Weights of a small mixture-of-experts language model, trained from scratch on English Wikipedia.
Experts: 80 experts in each of 8 layers, 128 GeGLU neurons an expert, 3 picks a token, a softmax router.
Below are experts of layer 4 (counted from 0) of a mixture-of-experts language model. Rows are named router (the router's row for the expert), gate (a neuron's input weights, with its number), up (a neuron's input weights, with its number) and show model dimensions 0-79. Each number is 128 + 24 x the weight over its row's rms, rounded and kept within 0 to 255. Numbers have three digits each.
After each expert's rows: a language model's description of what the expert responds to. This comes from a sample of Wikipedia text that the model never trained on.

# expert 12
router:144104144148143125118105169092128123105166132167107122168094153140132163151110173140120171133097116082111111159109100088151119157143103128098152128112168173155138092119157134119105102138126120110151113099173127097135166128164148116097080119
gate0:151135114148142162108117117136128107137147121139095091114154139089127097150128111146125143134107158103166116138185111129178138143150123126172109134094146128136129163123130081111115128137164146147129132120122101132091142107142170134126150108
up0:115108115150101158087194107124169055135127117138118111134160126119128147149136081135120114100112169112120130142117133137107121126097128110192093090143099160160130178138127114171108111119163088151117101135104095171111090146111130116120157141
gate1:139140131138154135104111169143166114150135176165134131133099136137121111129119140184127116122149158109124099112151122141190124182117107093108148139147124171092103173101158115164131125110161136149107144104119110097146144099120152125092115129
up1:104106149128127105139138100128138154103150113127141117127095105112130151092186143141085156073119123138136108077123131147163162113136112142083091152151099085137158128112171154149134116117139132165115098114162137143148090145100143126135103168
gate2:108101106134105095106124123152120154141098138147167183112125145103127153141142111136148130159160128083139124141123097152114129116131111139109107128114151118105124119188140111140141173109123118107147160180115149127150158128147144150151121155
up2:133118138160178123129124131131134142144105158159149113094107137150115160151098143098136093143074151160125109157115175167145126139136132120125144133129120132117153140103122116144127156131156166106166123104114134122105140126086152125122170143
gate3:142099164139103094118132165122119136147136089112143137108131162113119107092094126080085170139107165114162122142134096152096110120124119118129115116147169089137103139076170144114101129170115093110145166146128079134139155143100184135135102131
up3:085102145175124102132116160136109127142141089119118105140145155108099140079083121094092168125073131130113148116127092113126149135127121103141124096171146127180108089078147126111170127151090126129159142180137128155148142131090113111140131095
gate4:165114152112145111127153140100114143158106130092140122181143115084091174147132094167124141134156098097157117158126106152155136139117166119153111123152086134159143095151136149104135135132134166149154113092175145102147169156172180099153132141
up4:174082158094141103077137135120137134152138106109137124154131039119111161132149067141170147094136075075131127172125119121127165141123128119092108083175078124062129098150132148112136088114154126132139139114146107105149160163155161094138122148
gate5:123110087113096162096067141084176095121131149137117150105159172146089143132128145129130138152102150105131143152121125119136131138111115095122111172119167151135126166154073122093105095155152158146123123140100127091137134150147148144134120122
up5:137125220089130059070113142165125124080124100110130124147135114143170109151122158132154159083148137161101114127139138134142121121113126134115133121119109147138152120077153132162174117172150119124142171104175156139158112122096096090135144133
gate6:117097131154146132118105130092150117167145140138100129159114119141136153139081116177147089106130175128174128114131125105109077103149110104085134154120190135139065142137137127119114137135124145179114112088157120122135120136171090112104075126
up6:135162111129120106120149147147120137143134107130142135106127189179185139109142097115161136116092138123150098130119111167141144098106114096067144102115123094130140165100101139103112120080092124111142142134098110128098102145116113109122120086
gate7:141073117159105148173096176165094074180201099140118148101154149132118165141148152117134126127135146111127123116180134143100093166138137106176104144129097122117106105120155180118148100155127130143153101126127108109155160125136137120131115192
up7:133122189130120126151130200156069092170147113156144127151114140128166126113144167107169165136151123124122147135178144129142087158161163143131121135093147128120099091117120148080109106155138143124149083098124123123115121130135177136150091155
gate8:097102185101142124132111134147090147154119130156157150115118110119107094188135097132118146120122163070162137136110089100143123141119107114108155134125136115130135136145137072141141151118107100127129096124113085178094164141115120103125139129
up8:102137116155125145108114140139151076120137074105107127138129156127094122111146129062140184148123152153106088118164140171130098130133141080119111120109127137105125158097125106141160110086155160092134132112120146126116117116136109113139133148
gate9:174108121116158136104137153147086132164119159129145136125127116135121106114106126199124145120094133117160136159109102131157160169132137138118134121105152098143136128092134150050170174141130151135097083103140149112095144144122143127126145125
up9:130138109102098161120118154144080166176152170180133153163134085135119111098123123155178154143086122132155119123119110114154142185115138167153155152092119101157104129124150073089131142158133087171145133125165119106111148111082161148123166105
gate10:116150147145151136109123127131118133142096152130135124132113165106152142192103128111143133109067123144100154106093179101114119161133145150092120147120148111129159133139122155132167164123101124098109175085088104092110128124086155118158087101
up10:100151130149127188113157121112127118140131094115182134135094115129149151162106153138086130132087142135126115127132132102090138132144176130124157112156088126133136157129100146158183163130150113116109114092101104116122084090098146103156047127
gate11:132096116103134158111089177128122141136120104077132118137143142101129156132112129120142156129143159097140126125113114109126087116066114124134112128150159111133120132112166128087157140106126168139158114103139137173142097114156104128110120129
up11:156140111134152131125125113118096138138097141119128168176156157104089084108093117149142153172111125125117099105120111110099144114154104094143131150135146128120084141108156128120126153113143153124111125132123154142173141125139105120136128108
gate12:204047101134140148122129142138145145165124086123123099139150118139125136132124130145165150174107138092147133152116122127116148155112130156183120154135153089144111145162148113161128143079150122095145118120138155121131141178131164111142146137
up12:144114123160223188160116157121150177155129103140155122181119057162117104109135137134162128147128123108135141148154187146109148112097151134166146134124127114159137132154131121151138120048159128109112129096157170149158156147170139106161142137
Description: Years, decimals, the. Digit pieces completing years, decimals and times in tables, such as 201'6' and 4:'08'; also the word "the" in running prose.

# expert 53
router:153091164132157116115094159074091110118157140151094128176087161149156172140088155150128157125097105090144119117111101095148130153141126121111152159136141153154121086118158099137131153133109107116171083092154116117119163116154147112097080105
gate0:138113115165170120115109102117122155105129157146124138142152097122106148179105142104142166142190140119130090153128112131147149165114169139178102155110159135085138163117117139107149154164152142113136128123124146133125101156117125097138104128
up0:135119120165114115106104169144138193104181162124140106166122087152121141131133113107102140115107119086135106147170134135163143141122158128130069114092148142108153139128099120119131122179129134108110124091147144199144097120139132104119125127
gate1:121081158121156144128117099135123107144128112148076137146093115126165162167127132095104102156133127142136143128137125130093132123149111113141108152155096140150141086130139123161101138126145126116144124115130138142101123086125171111114090092
up1:111154127119129128105097089116121141113157123119130130144152125125118141119105142113093095088103134170087100132113090123145144144122146095096142151114120089089108111148135138078137117127064105075093125195132144149149155148125111116110128153
gate2:147100172171109118126093135111151078126115117133102115088111081100149106143098107095173186133144148120135099123126076170125106161130109131150184149116132115140153168171151110143144133112121146129124115126162131136097098122127138139086123140
up2:162165161182085121148140146099126147117128127151122114145133105161120125110168163101114129106124113121139136113122132146134153156094141158119107110130150120179078117110170143105117137116181118147134126136136139134122099148115169137136114140
gate3:120097101143113129107133108112149120171173143125117110152114114096124155091144133076114147158113160104077115111154125124120116151156134096092163143084115147127165119117134115133112144144106125109124120100158159110140116153119123098121175118
up3:115172158149136113132120128147126144148152103114138128113067111139138049153111101143141174116141132147159133060128150165159159118155127134136109133160162116105143128159156110106132172104115118161109131150108131116103121132149080134160087154
gate4:140098122119111168122145113116121150123181076101099130127089118076147103140104110119151113139156137086124132164116107123115136150142091149137152115111127140146151148189103157167159121080128108112133177129149113111096110101175072099115149153
up4:089138100127119091115117133121109125148151111092086109162129153124102140166103089162186102126147141108091124098162082162133146148166126166183167111116089164171129139123136174139130132122130113122106122111140101094109082098138130109141162179
gate5:163105142083098156099135125138143125188075133133118136120108154147127134148111139135158136162191171122118120084140109132159132120132119123092121186127185119118095136158129137142133094138104123118175108092152092104081119124139186162074089102
up5:162128143135116111123139109159103141128102154118121116132142133119163093103102115129117127190128099144143115171100088151135139148104114109103151116099128103142143114103147140079115136098078133098166103162125135105146173124139124124144106125
gate6:152153136149130146076111130108112104137136112130123118104098127141115176138162122118174129132114161098111142116123133127105113176116156125134093129124133110122141138094124076151068127114181123130153104101170136123111100148104170134127112170
up6:112153105108128086098156126129134124114125117086140192149177143096144120142092159117176113138092163123148156100140119115138174136119098133118138090146103115109149123115154152174103171113126167163086116149095106122125072159122150092151158127
gate7:107091166140151121117136162105085124126128119123119118095111123105171147157145122110151138139073124133123093113115118137124113159110125169124153103151142145119112144140116151130109105146127132106132161090169145109095130207134120116098137166
up7:120125101105137133125138142142099096151151132121088155159144121153141102128162128114179146164127137094110114153128125125092080128124168095151113121101145098160110115117119123142153116085109096115114149097113134153147123153102103115163183169
gate8:163117109143148189093120160107111137153109115100082129141142127105093088121122115135160075132157110160112162128141086132136116104104119151112133141113156094158113159182173118140081113122136107125133114127180117165102081090112142135132118157
up8:104113151123148145113135138129094107163127093125116099095067098105147101177113095096096135167119126159136096106144133130140120104137135112096128176103131127168132102171107171142128135121165122098167099094121113138159162108133172128123129111
gate9:141093118111099098110123148113131164135135153095128113171173156164150121139107159106077140123120134120106153169124141132123133117128122134145122086184163172112144136124150108115155105136148133144128123115170149130132134123121148124105134131
up9:073166145153167167112102129128124128137144087146129091150163117092100112074108086151130109131110078144136065123109114119130136123131134124133142155121136129123096162162139160090122114100152099148115118145142159194104102110122146136071135148
gate10:156112132140133113115136156131091127122111139159127101109143092090165117122166122137142116117134135124157060158145125116143144168109153117167146129148100115131140103131162107131146119095091134167111139104116096198143074100146098088195140091
up10:106101115125132117131118104097155116112142097125127129126153094126120120088165140122145129106146150115095122091122156115139111177109095168114121087126113111139118128135119207137090109181113126119139129126108156108146092123158150116142138123
gate11:114152118187162126136128175137146091136107088136160121109079099103163065161104082154103094139112130100138123104127130080148122129137121130123136169116144120127114103096140126102120096139110089131106126133147158117122126117179136120092167152
up11:153115133096129141134132117133098141120142154178091105111146102130105139095126130108163155111148120135122087170142130119130102108101141135128119110131136187140188103132118170139169138088133102101117167137072136138100121074120122115161104141
gate12:114122100136096135126104132092184151170168084116148140123127132133098141129129159148122125097146142127129072145130111147112111150166090149118105121137125139113151103159137128120160136107122122103104138147153120131142208094127149100105147144
up12:162151154125142136112160131132064124097122078131135106099123126139140114117180093170148171084110151154154149106166134132106111114171109088171121173108130129150154141147156139102168167110135123154122143141116086134152175107125115119124085157
Description: Group and kin nouns. Nouns after the or their for groups, kin and councils, such as council, tribes, brother, plus numbers and years.

# expert 31
router:162104132151118121110091147081129125148136128131111146189103183115138178151095170113113157120115126107120160160115129095124146134127136123117152168120133121130144106142132105106127162099110124117169123145129114104120128117139147111111105157
gate0:116128088156108156144154141169128123108151127137142160151094169133138159139133161102105145102130116123126112109117117124134138099129098137139149108135135115101153128132112098159155129132116149149138150136169129129117147103121110172108128165
up0:143119109158100117170128152107123116152107128089157097146106136103137174126140140083109126107099120104088136091125146135114141098186095106144108147153125116096153121152171131107128090142149137114120150136156109138112174101141129164101148071
gate1:132123119115132087153105126105087095108156120066143103088094125123135127133106150118161155141119107151114105096163103176150142158148149137131084100108112163128138142179126122157148093157095076171162104168116122106118122148136169112176136113
up1:129126131103159129152137152107150116138153124114110152142136130118123163133161112121134119121098133133095172111100168134110109139121135105097144078130127131130124133161121158112094125072081124107139141107083133115103165151117146146167149119
gate2:116068140158157139121094110142119120151132123101175111110148137139134115138159134176146111147155083109123113105103135091130118125143108142134086141179101135122143139151115129112102095106102078090124156150057126097151115169041116133124098140
up2:118102139147121122187135137096105145108114117128175139088132150162130156129144141143144126072139172140164147143091110136099150146162141156100113139133132128110133158118098127138140109090155135070129135115032139092134094141117134108165131132
gate3:070140131099109144128152115150110176116111129156091092138110104108129095134126176116147067110137143125139105110082139074126119133121145101118149124120127129139126153154094109127163122143136091106172135132127144147109164147117078123099104108
up3:182110136129158109111126156104133077151121107131137149084122112179082154135136096114144144160092109119147157120166142208128116105148148141140119149114147104137160105103169151116084119147120125167064154144119104119145128114116157118146145139
gate4:124156148133106156153122153133129159105100110106127120148152118122151147123117127107124118101119163146116125133176100096169131132119126101158138156154138152096126052100088122139126125163112125145132083103169126121165158106104113110129128133
up4:104149134128116124145104124131105162096091118095137144138132103125151161124105129115126116105113165147119133157186103096151103128115148103168119132138103150096159061095083127123126099137098116152139085113163128105147151123085128084150114130
gate5:114098139115094100146069120121158114163118127119127104142144095109112103144118093080182105140129123151109135119170145141097140122062118154141096128156101134107151164121121140110107112155122127137150111132119183134130120153135133115144094131
up5:097149151134146102137117155169115120145123139125117153138121174131157143089105152118146152166088130124167133157157123110118079153097110133142117149147154123125100119125123123097133143132111112142215155117136148132128120115087087136099155108
gate6:132152130121133114127046120157129138128127161117130128154110094118133149097136113128142105140135137145109107089133122158124120154136095095076113121103162104106155093113169099132126129148180150120126128106123159135121151130127146098122155107
up6:124122099167110101133130112126153095178116165133131103131107097135127097163068107096122107106126111225113141133138123092135118153117112110153103111136104102120126134130097111152110135137138109111113101109139127129093120185147169146128089141
gate7:116156125106083159103146135134150155116140117079116114125104176116142115143103129143110124141113123125144145132095118106104140094143128147133192113125094121141153153136145144117083130124108089149138130139084163157140190127150139099130121160
up7:156127108098111137109102122104151174103153150154116130136122097126112134085154103155073128111131131101136105133115148110112100148153130115106156126103132106112146156138185127138137145138103115145122152156099166147125156105121137104151149102
gate8:171140155174117155147126124107131145119116151130122123146128141137126128106144101110156136082128131119115115127144108105127205158122170088164134122145116103093142102108149085132132106157149122103160169127152157129159106176158141129127186098
up8:130146125118114142078079108130148133116128151122153146170106134127123134062136089165124148151102111131122124117112087098130144128187129092162119113103110141107100135066094114118130103127137142164143168123143160112158118153141126147138130096
gate9:150111119128107089143096132171089143090125137121162112128119111136131111190152138134096108131154151148102171108151095116137153123056133153156089155150111163119124141122108118136114188113141117122132107137159127135117136126099087143094132113
up9:088131120122100132137119180115092135125159143108116120134153138098120128158158127152092135129152084131107185126152119131105084113135141130128140118110114164060118094135148130146170133133105129131093118112157117136154114154106100131102120129
gate10:149128115141151130121113109070111098126096100154139144117089109174142109088172140109136174131128106120145175188113124136136134152118135118174136097087114145124151081119150140109167148165140105172159120148094113135051180119113148163160104124
up10:120125096133120109127112155142121141159140172136146167144147152092097111150120107145109118136133069149114143098118128126138144137136174094092133130141139134102153132152144130170090145131155168141121152126162160089128118114118177117130162156
gate11:142143126153122109144108128106104132123124157101113085111124150115113148125100179100139169118105093099120135118124113119127149080120111149144150136111124125101142132094124135093154133161125158116122126156108115172167112123095144152111173147
up11:147131146130127101156125132144137133140121096144132130157157131134131093111125150146118146122165084104136119106123136149149146151136188131145099089125131103147145131056117147163166108113107151120163094149138090104120109156158088103118166122
gate12:141136124147092143150130139127156069121118161113104124125155157165163160105089102114105152156142129127133117154135135116154147122108105121153118152149159148160120111161134117174108131147144124084120161111145099117101119123155134123118116104
up12:135113136105171110109118099150166169149112112145118139119120084116102124158104151154139102096109123145145133098152130108093144113160165199138140115155133089128111136059110129102110110109147120188123124129137121137143155139145095121181103131
Description: Slavic and non-Latin characters. Accented-letter bytes and pieces in Czech, Polish, Croatian names and Cyrillic text, such as Š, ć, "ović", Cyrillic bytes.

# expert 18
router:146113159128155124090108138084115098091168142150081109162103151165153169154105155135157150146092145112107105115132100098144089145133139156098149146127153166162125114150162132097097131125117133113161122110161115092151156120174137124104094141
gate0:099113125103123134148115124133143112118156131140103118154127105166147107119115192078107140107179136145103122097139142093138146111151103129085132138087084121150110145151117148131122156134148178063148162111134099126115153111142102153142134129
up0:111132121130114147165121190121171151108124118137140122159153121122098103164156080128113126126121121117128130134103123082104123144125190126155122101123154120132157138142097126108163081154109133161101102143154138139138088161100059107110118138
gate1:114118147152097105109083159123103076098124090156129136135140110121142125133125113139150147129145143129165127135107111112158082128133129154107165122125138160137140103143097149128175109139133133099139162084157187112098085134106158107097113113
up1:100136143114102169123179107127151121080137154180112103103107124161164123150117121079135134124108148113088126085160117134167138101157117129165138140147162153107166116169158140149077122120134167126118137095117128131115132169139088100146151149
gate2:158089088154104108084120098143161154152121148161112124142149139123137106118123137147173113113161128087108136125136109127138125184151131129154179121184133105103147133139107111090171115153132167153119132121127093148103139142129094120121130120
up2:104117095122139127131119188111165097116132092121165156128175127118136104127153134109154118139149119108152140161103107195139140168155061113148124131139124111099102166111115145096163164106148140155135151127163125139090118134146131095147130097
gate3:158126169124134141150090143119115132185110125098100126110099186130164164137125159101152161090132111138165130114144169140117165170137120123176140125171120119126139150143105122107126137134119168102116145098165145166124141117145141153113125105
up3:098124147140111073164122119137151106091149132123141126183151122114078117180122149162087128145123075116119097134149128155142140108100162153070116090147131133108133128128116106174083155110126114136155096141119087110140151160126091118163109088
gate4:092136139094174141084141133150123135122089108087117136149139143130142135123127156073099154119143124125069121093157142070141083142127146145134109113151165120143098083080134112126072162112138126098136121106127094122132123140127160154156095147
up4:049103140136181120143143136130093114134123104098143117129117137115098152122148156119142136147131099160054126125105139113150152195126131120151125131150147138099124111094165169139098139099117157120146157125129166130118141144100142154127085103
gate5:159062125131107147159139163148116150111142169103166147133092153128186132128079161140135127130147146119129120128140153084078093137170122135113165142110168130104131081148141164127136128095118103105099147071115123098119145117136126103118169143
up5:123102108145150116191131163115150137158186131110127176077124135079142114141136149114129096102158108123132132123121100115118110129098101171127158104138132161101122129184152152131120115094138158132092101121051104132156128143166112118165174142
gate6:176159198123152175120087159161123178137109140162110132120143170145134093113121194102114127105116138097083108135125134117114131094095112100115158129107133144112121154163145143169095114102144185130149130123149152142141181144134154132139114168
up6:156134124163102110152130126124141157135072136136114134110143177123160139174110170125136133133108116159097155159153120116105131109150177101151121148131149146110143102153111106133108080136088142168098094139086121144112105111145116136155079163
gate7:122154096101148145107109174136102097112150104075108161111126125104133125119110125107098141125145083088083107128158106118126127152106118134088124186116120137128191125156129103133113152110157120140110115136136145113161150132127134110127163167
up7:114117105106077115154133072134184144160144135103159118123130156150119132144126160113090111112134137151133143202140175182120140154159108113126108138135125104107108105107111113168122069126096100139122141109153119155119154113119126124123141145
gate8:152147112139187108065105109108150105121121112101160165103138169122146082139106166141170114118130105100174100114100093094109117149140122096112094125129131129138094139140102186103091094133122130126186126113129165135139135150150137126108112146
up8:128118085156162110149075101132164122124129108159133132124082176126139124169133092154135142102118128112156107155114134135111139084122174142101144121118160104103086124123110193151114113113142095135151129100099126144133128135137180125123121106
gate9:127138142165147137136124148127130152082173138116146088088072129085141151152148153076117136084134141125148124146123082119114142093141132090139109167123110148157144130095102134100114108110114145132116155139122130124201135130175113078179128116
up9:146097136118087144125119107151165139138109109109141120159143094156134116097117116106156151136142102127118130134087125121111113125126091106120184116146111099140133114105121078095168114114116156115162109129105119072123108113116139113120136115
gate10:104145129162165090141181128102119135129125112092146133101109119134139112092138121154150139140149153124134148129133071140177146177129096136129141162127173142127124149100127202118106156128140117109138130090159120111139122099143137170106133121
up10:118133161123094138171127116096124113094126105120134141131117132115094083149110103125157143101111083122136139102117133110127140099120162124169111124114114169091145139109146083130113140159152135156132141106155113098106132168125130120140092164
gate11:166079112125117158115082126148143146149127106131155076118151156131139100174123143094143122120142142129114118095148136102144129145133125098115171124097143126168114167115106122107122117150143081143140110149109099130122111138120133116098155118
up11:133103137117134102115123141123141113091116135141122146093146140106098163128140148102121100144114156142119122090162136128150114105126139139154111130122152149150160124070105125140117147116136117147136110109087100127134132149124121098138129136
gate12:127113152125121150137121139131129088153128140117086160133120140138174136135114153128096129175136151143116136104134087103145184160090162106151101112102168109167103126104160087128104115118127134162126157127137112094133102137119166169141114138
up12:136131105114148112124129125095121146124104128125199116134127097143095102137134109150154166131120094091139128162166153169136104163168101171101123136112086123086078115133126136154154152161105093144104131154122138094099093126142127112098150144
Description: Mid-size numbers, first names. Standalone two-digit numbers like 27, 28, 29 in dates, money and law numbers; also given names and titles like Mr, Tom, Mike.

# expert 24
router:134089149131151117124097136080110103095164124166089120160098148126135144157090171136170137141107144092124108131146104093169094159117129149096155165119169154151154107144175144124125131126120119108159107118155131092120144106166140151099084165
gate0:125139159123111115131140115126117117104160151132120148116142144125118112138145136114155113146130152137102136120125117159139111136143108108142178119126131151146117121101126152115126072115101121092151138084147127151130083155178138153126116119
up0:121122146151121086097112151119123106129112078116182126131139114138183116135142128169172123127172108162118098139095117142104137090161110114155174159105119129131126146169094080113114101134133128089135131169085118121122140114151104113145132156
gate1:114178100144106156092113096141175100138126126121098146146169119130119129063102139148113114101147116075150138157150138110159125137116143129160128128120118144125128165080136122119139117120087111151100168103109151106134190147178103110142134103
up1:134092128102109101134115113146121090118137145145114096111165127117124054139109152113112120066107090137066143097157093124147113114173089108168104096121144148110120114099144099118152149120145153159098156133128138111162155140161116161108152111
gate2:130126171130115126136144167136094163129156107122119124143097122128113150158133105151153126175138119110145129091138142123143131177183123110144126112099126123107127124161186134104132125125172144125131148131114149095111123124136101089126084143
up2:113129038168154125136117130158157111161101145144151117130117147126156119137119118092104155077146163117109118160087112142119151093093126147114112146146112129117137140131117142138156128088107111141146096125163101134133142107103134156125165129
gate3:115105142151126127128067156124153101130140126122125109166121117110106108140092122120134142150171146144089152140152121153144142175114093144117111124131142131122151099159149134155119156136104114115147119152134113146112127141124106185173111100
up3:119088138147135121130096127157136111148104126105145138163105123107111099139106154107156154132159171097094146087154160150115106102129114131119119140124137134134148143119143126192096120100140149134114099157114124159127129129110122139165117134
gate4:110123117136145120118107127143133143122123134118110136121120150127180131165106171129152141110110120145115161135119085131121108119137143103129150120049124150116139145126135132109117131113117105157101095148131109146112148134102143137102095157
up4:146080089119091136122127130143137139130123104159150161121141084087139122099155153131125093122086180127105157076105113125121124154150153115171135151130119128093123099094103145106067147109203155110196132155087105132098146110120157148147083131
gate5:146096096147116098100130094130119114167150132160138141132150110116119171162135132161163164113156116097125155132128124134148141102112142132132138158118179142153114089124124156116133124145155151165116117124104102129142123145111144163162129102
up5:158130148100094123102156193095153132115149113093161123122111140143176101097132135127144110145083176115132143119127118133096117124112101187172105135140083129089069132144093116146115148130126114144158150105145108118115089115116110130097161117
gate6:153131166151139120113101178125133121109133088140090112141154110119128079151125164153119123119167116114083148143115143122157148150114121119132126167141117116126142142124135147138097114148100138100122159122142139124036124122087095087142154172
up6:109182149112120153162138101132123149123108143119133104103120135131124142119126157143131093153168159130082140145133111119141130134158145133146120142129129123057121128115172165156105126134083131148124127128136111132114121150109169116143123157
gate7:134113173118150135117120102104122129141163108147141154115179162123147126127133111147122085139088152091162106096113112138113141173125131090130122143165150118109154109124180130127084139095173158091070184102114108160098164163136134140133137113
up7:115116087141087108172129144157154167105133166119101093146118145092111127130102140106159142165119137118088152119111142139160102114142120134132107140107140148136135122087109093137142118113141080123177091168135124098155143098148122135111124152
gate8:102121100152129130131128126098163129120150095196127105170099134133145158157148119140132113124150145111146124132127161136123163106126126158096115158136140125119123102149144132125114145121156138110083114060147136141107092102105156143121095099
up8:131156095125128133148128139135159141103143127124096142089104102116070118103127127143150188122095112166152101165127090106137122139127108103110121153104112109084177117083140131121114139142070162112174120115096138131123198121145098157149102167
gate9:092108089157113133102129148095070122094088138117108120137145143140119086132114138113120109141155144091152085163119101113137101122107108130134155155151127101100121066129164165083134124146162115102119128107134139135112163157106115152139127125
up9:144143170126123105148134152077125114124127154139146063120144110098145102165131132120129087169140128140180147140145141119114154135164105119152113140166147116121134113110136140131167129124147104180103131168097168139144084109135125121148129131
gate10:137124153117140120136116149119128184104146144150118148114168184134139124148146150080125107192169171145106132136103072144149133145170106125075135108122101116107156129147130153090146101155134143165170125072151143112093150117143128105103146107
up10:108163188084138120175105138137129155113115188134137148130161156087136116131131147089094120141142141170127138124155128110144144109151128090119176106129136146111176094119143152113110098138151142106130098122120162134086144101192119077097135083
gate11:103139135162137157116096138137122145122152141129135115145125131082145147160145195153129154102144098106152056097082084128113145088132139153116142154176118105136109127148095137128112148163074138137118161173130160145121187160100096107119153104
up11:169089104163165154089091137134155169086118105137164119117145145129150137134159085139131141133163128112129125128129090118141152141108138110169125108116142117119146101172121111076155143119121152133144148129128126149165074144107076111132127106
gate12:148106132150175170150113122155132132120160139113137113176136153101129096179104114122149158119157118092119144139150105163102076139119154148124145126129141097137138094096148160131130128143140070125088109100175101136109119127128096123099108141
up12:149098080119129120116171132063150090108094159167171118128128140149123150163146145075087110147100120127105129182129144113118177126132123166121157171142110110140160152142143081130188132107109170124137143120087089138105143157043154125106126078
Description: Thousands and round numbers. Zero groups and round hundreds after commas or dollar signs, such as 200,'000', 500, 100, in sales, prizes and budgets.

# expert 55
router:132107167109149134080118143071114118103151131143114120175103166127129166178102153131146161140094121105104125135084122098138133141130101156090170156119182190141122103119150129131121131136107139120146099116156124107145156142172154138109083141
gate0:113079106114171114133131183090165111128140148111102136136122113139131131172177129154095106128148111128106137122135141128162136170120146177187147171151120141104103091122117079106181113110114146128111063122131085093105154150156124111148120122
up0:155100121119158130112163122126132167139158146129131142149117152114109131133159132147096091138122118090120145159131126107160118118130160119156127137126179122062113104133100135127113139121130123177105109130134144146138160111135072095124082162
gate1:081122130130129136099132152139123091072097091104159144112122122127107114166133144107079147147130162117134107133117147143126130132155117118140155123101184124111162142108151159111092144111131122123118156085151105120103110094110112157161136158
up1:172128077154104176148161132097159144127123110135113127102169101107146120098129095148150124141118094122143109159099136110155132105161115135102139113118113156153171123137076134130138119139118155154125130103113165131079097112132142169148101174
gate2:103153115103110193155138139111104131148159135156105095109100123103136141129114144126147148143109118139082117081125146106120099139134168130118092140172163152125125135136147114128105101120165136139113117151142080174125161159115145148121108177
up2:151136155162109119092129131140111162141131136093121189138177092130143143107090146166116137109114131104119139105135118127130121136113114114116163133134150120149141153141099136116068146144144139130078149122152135114133141106082156085105122173
gate3:157125160084138116114085134141113114125171148104137147133102166130113152105124144125113135139173107129137133131112128126160108144094117154158110148113138123128122131128153145131115116174096137156151165089096146121119138133127105204139131138
up3:132149143136112101130125108145132134113120099127088118165164145139150151147143123129128079107144161094097155159170169170111088160101121169083144146132107107120107108144131169145117170120164150190091129153141142162129125102124121151149103073
gate4:138131123104159147098129139150125088137127118097128105144137125105127131142153138153162142116121144127150136186141117163115103163158123087135135160145174167136112145109136153127097129110124144136127111101172121124138144096124143163111127106
up4:120110115164126154128148145140152091144142143152156152125134126133114107144149111126153109144134110135123149147150109126078116127142104145137114169159124129094144160102125118097090139140133099147144147140112098133169196096145135136096084156
gate5:154171127121145147137120143101093154195142132135086118091087108092141133157120112150091106156169145173099109138098101104136140122168136140156097118117159135113124137147158143116110133146147101121080120123136170120116148126129173157140126132
up5:098078128117163124156176150183125126142153129146146091113133136161146145156110133128118094059156121115064128182122094099130130106119087115126134151120104151110113146136099154146141112121134100087156119121139097112164180129150111105093169153
gate6:141155145141079143132145152091122072152074103139176141119105144138136148049107138121133113116109099128136130111098099118141157126104140077099135152096150144139128092140133096117125117129129133093118124072128123094105068152124140083063151139
up6:144085110149130142160119140131127112134140126081122147112139119125157119097117142139171112129093086164161176136157158131124156107126061139130144105090119134157144109163081162146153115106161137107149126102166121116100115134163098137118148137
gate7:082148184125139144122119119122149159087132136102145097135116121111135149173115130125111123125128141093153172144113107121147153147096139104143146126152157158108136128097118099069156107159141105121126110078098141133114135104163118105104093155
up7:112139127162108126138161176091137128091113121115078103121159163126149138150192117082107086198092136118114110162149126123129142093109119120120110119096133108140173125148091098175142143137101127152113172121145134080103148121110115086125118099
gate8:111144125157106094095139163116135104163127116142127145146140105155138141102107135175095155117164104126115104091164126098142129129137178183110145179103159136123133119095128111138160122155127150108139126125175112129147099124109101098131130142
up8:143147130175132148130129141152119139154151163141151108184163130105152140089109152136098124143158151148146088079124136135184116112109156115158099154136101068161135112136113121177134100149135115105122152170147121134152140149117110136124147112
gate9:127116124123151171085142158105106127112181157172070104071126110135154138131137159165123153115166114114127175159087093100110141112110056149112160127137110069156117118159107101141128130129148127099087135097139125170086109121170182120169101137
up9:137135155146176126094148149141130119126116122165097077088212131129103105160137121160124131130205151107123159137120069067103122128086115149148150105161104100160110143139114122139147140148170192124128142100129090121103166113162148108124139126
gate10:132141154124123148123103161116077124106143137078102133125126184133122129104160129096129103140102116096156125163106142116183117152117144118060160118146110119161148095121142170102078135144140099117108143140113138104140131171098132110085141147
up10:088128078089110155129171129125150138129119117121101101167107134130153139119103134145063131135165127110117164056136149132086128115144107143143108157126177150099134161160048079110168143085143151084130153097149118110092123125129131098152093127
gate11:110110100149108096123107127129167111147129102133116142131107139145154149123136130143126150112149153141133135154165152066171123126120141113152113088118158156179122086104123130124111116162127111116106073121149134128142150148134145128077087100
up11:084100099094107142104130124115094134133115090190085142153129114149107097077152144108100126124142143130098117133135155126118125142130133162132119086183148095138110157107101114156122074114110109120087132150131118103103129120141119137134145153
gate12:123105132145131145093144133166102123143144124121097145132100099091131141130151113128095115133122104127067136122108158165089128150114115127077102130112165126133125119117158117128143140122152154092147152127131162129113137116110109134157120123
up12:139117119128103120110128129121172135108114082154125155143150152133124103135112166127104115138123129122142110118118094114180140194153162121139141093116106148107121137091127130122113119146150117111109123174120111081163114098100129144155190162
Description: Nouns after articles. Words right after a, his, their or was, often roles and names, such as captain, crew, Sri, Alex, Lt.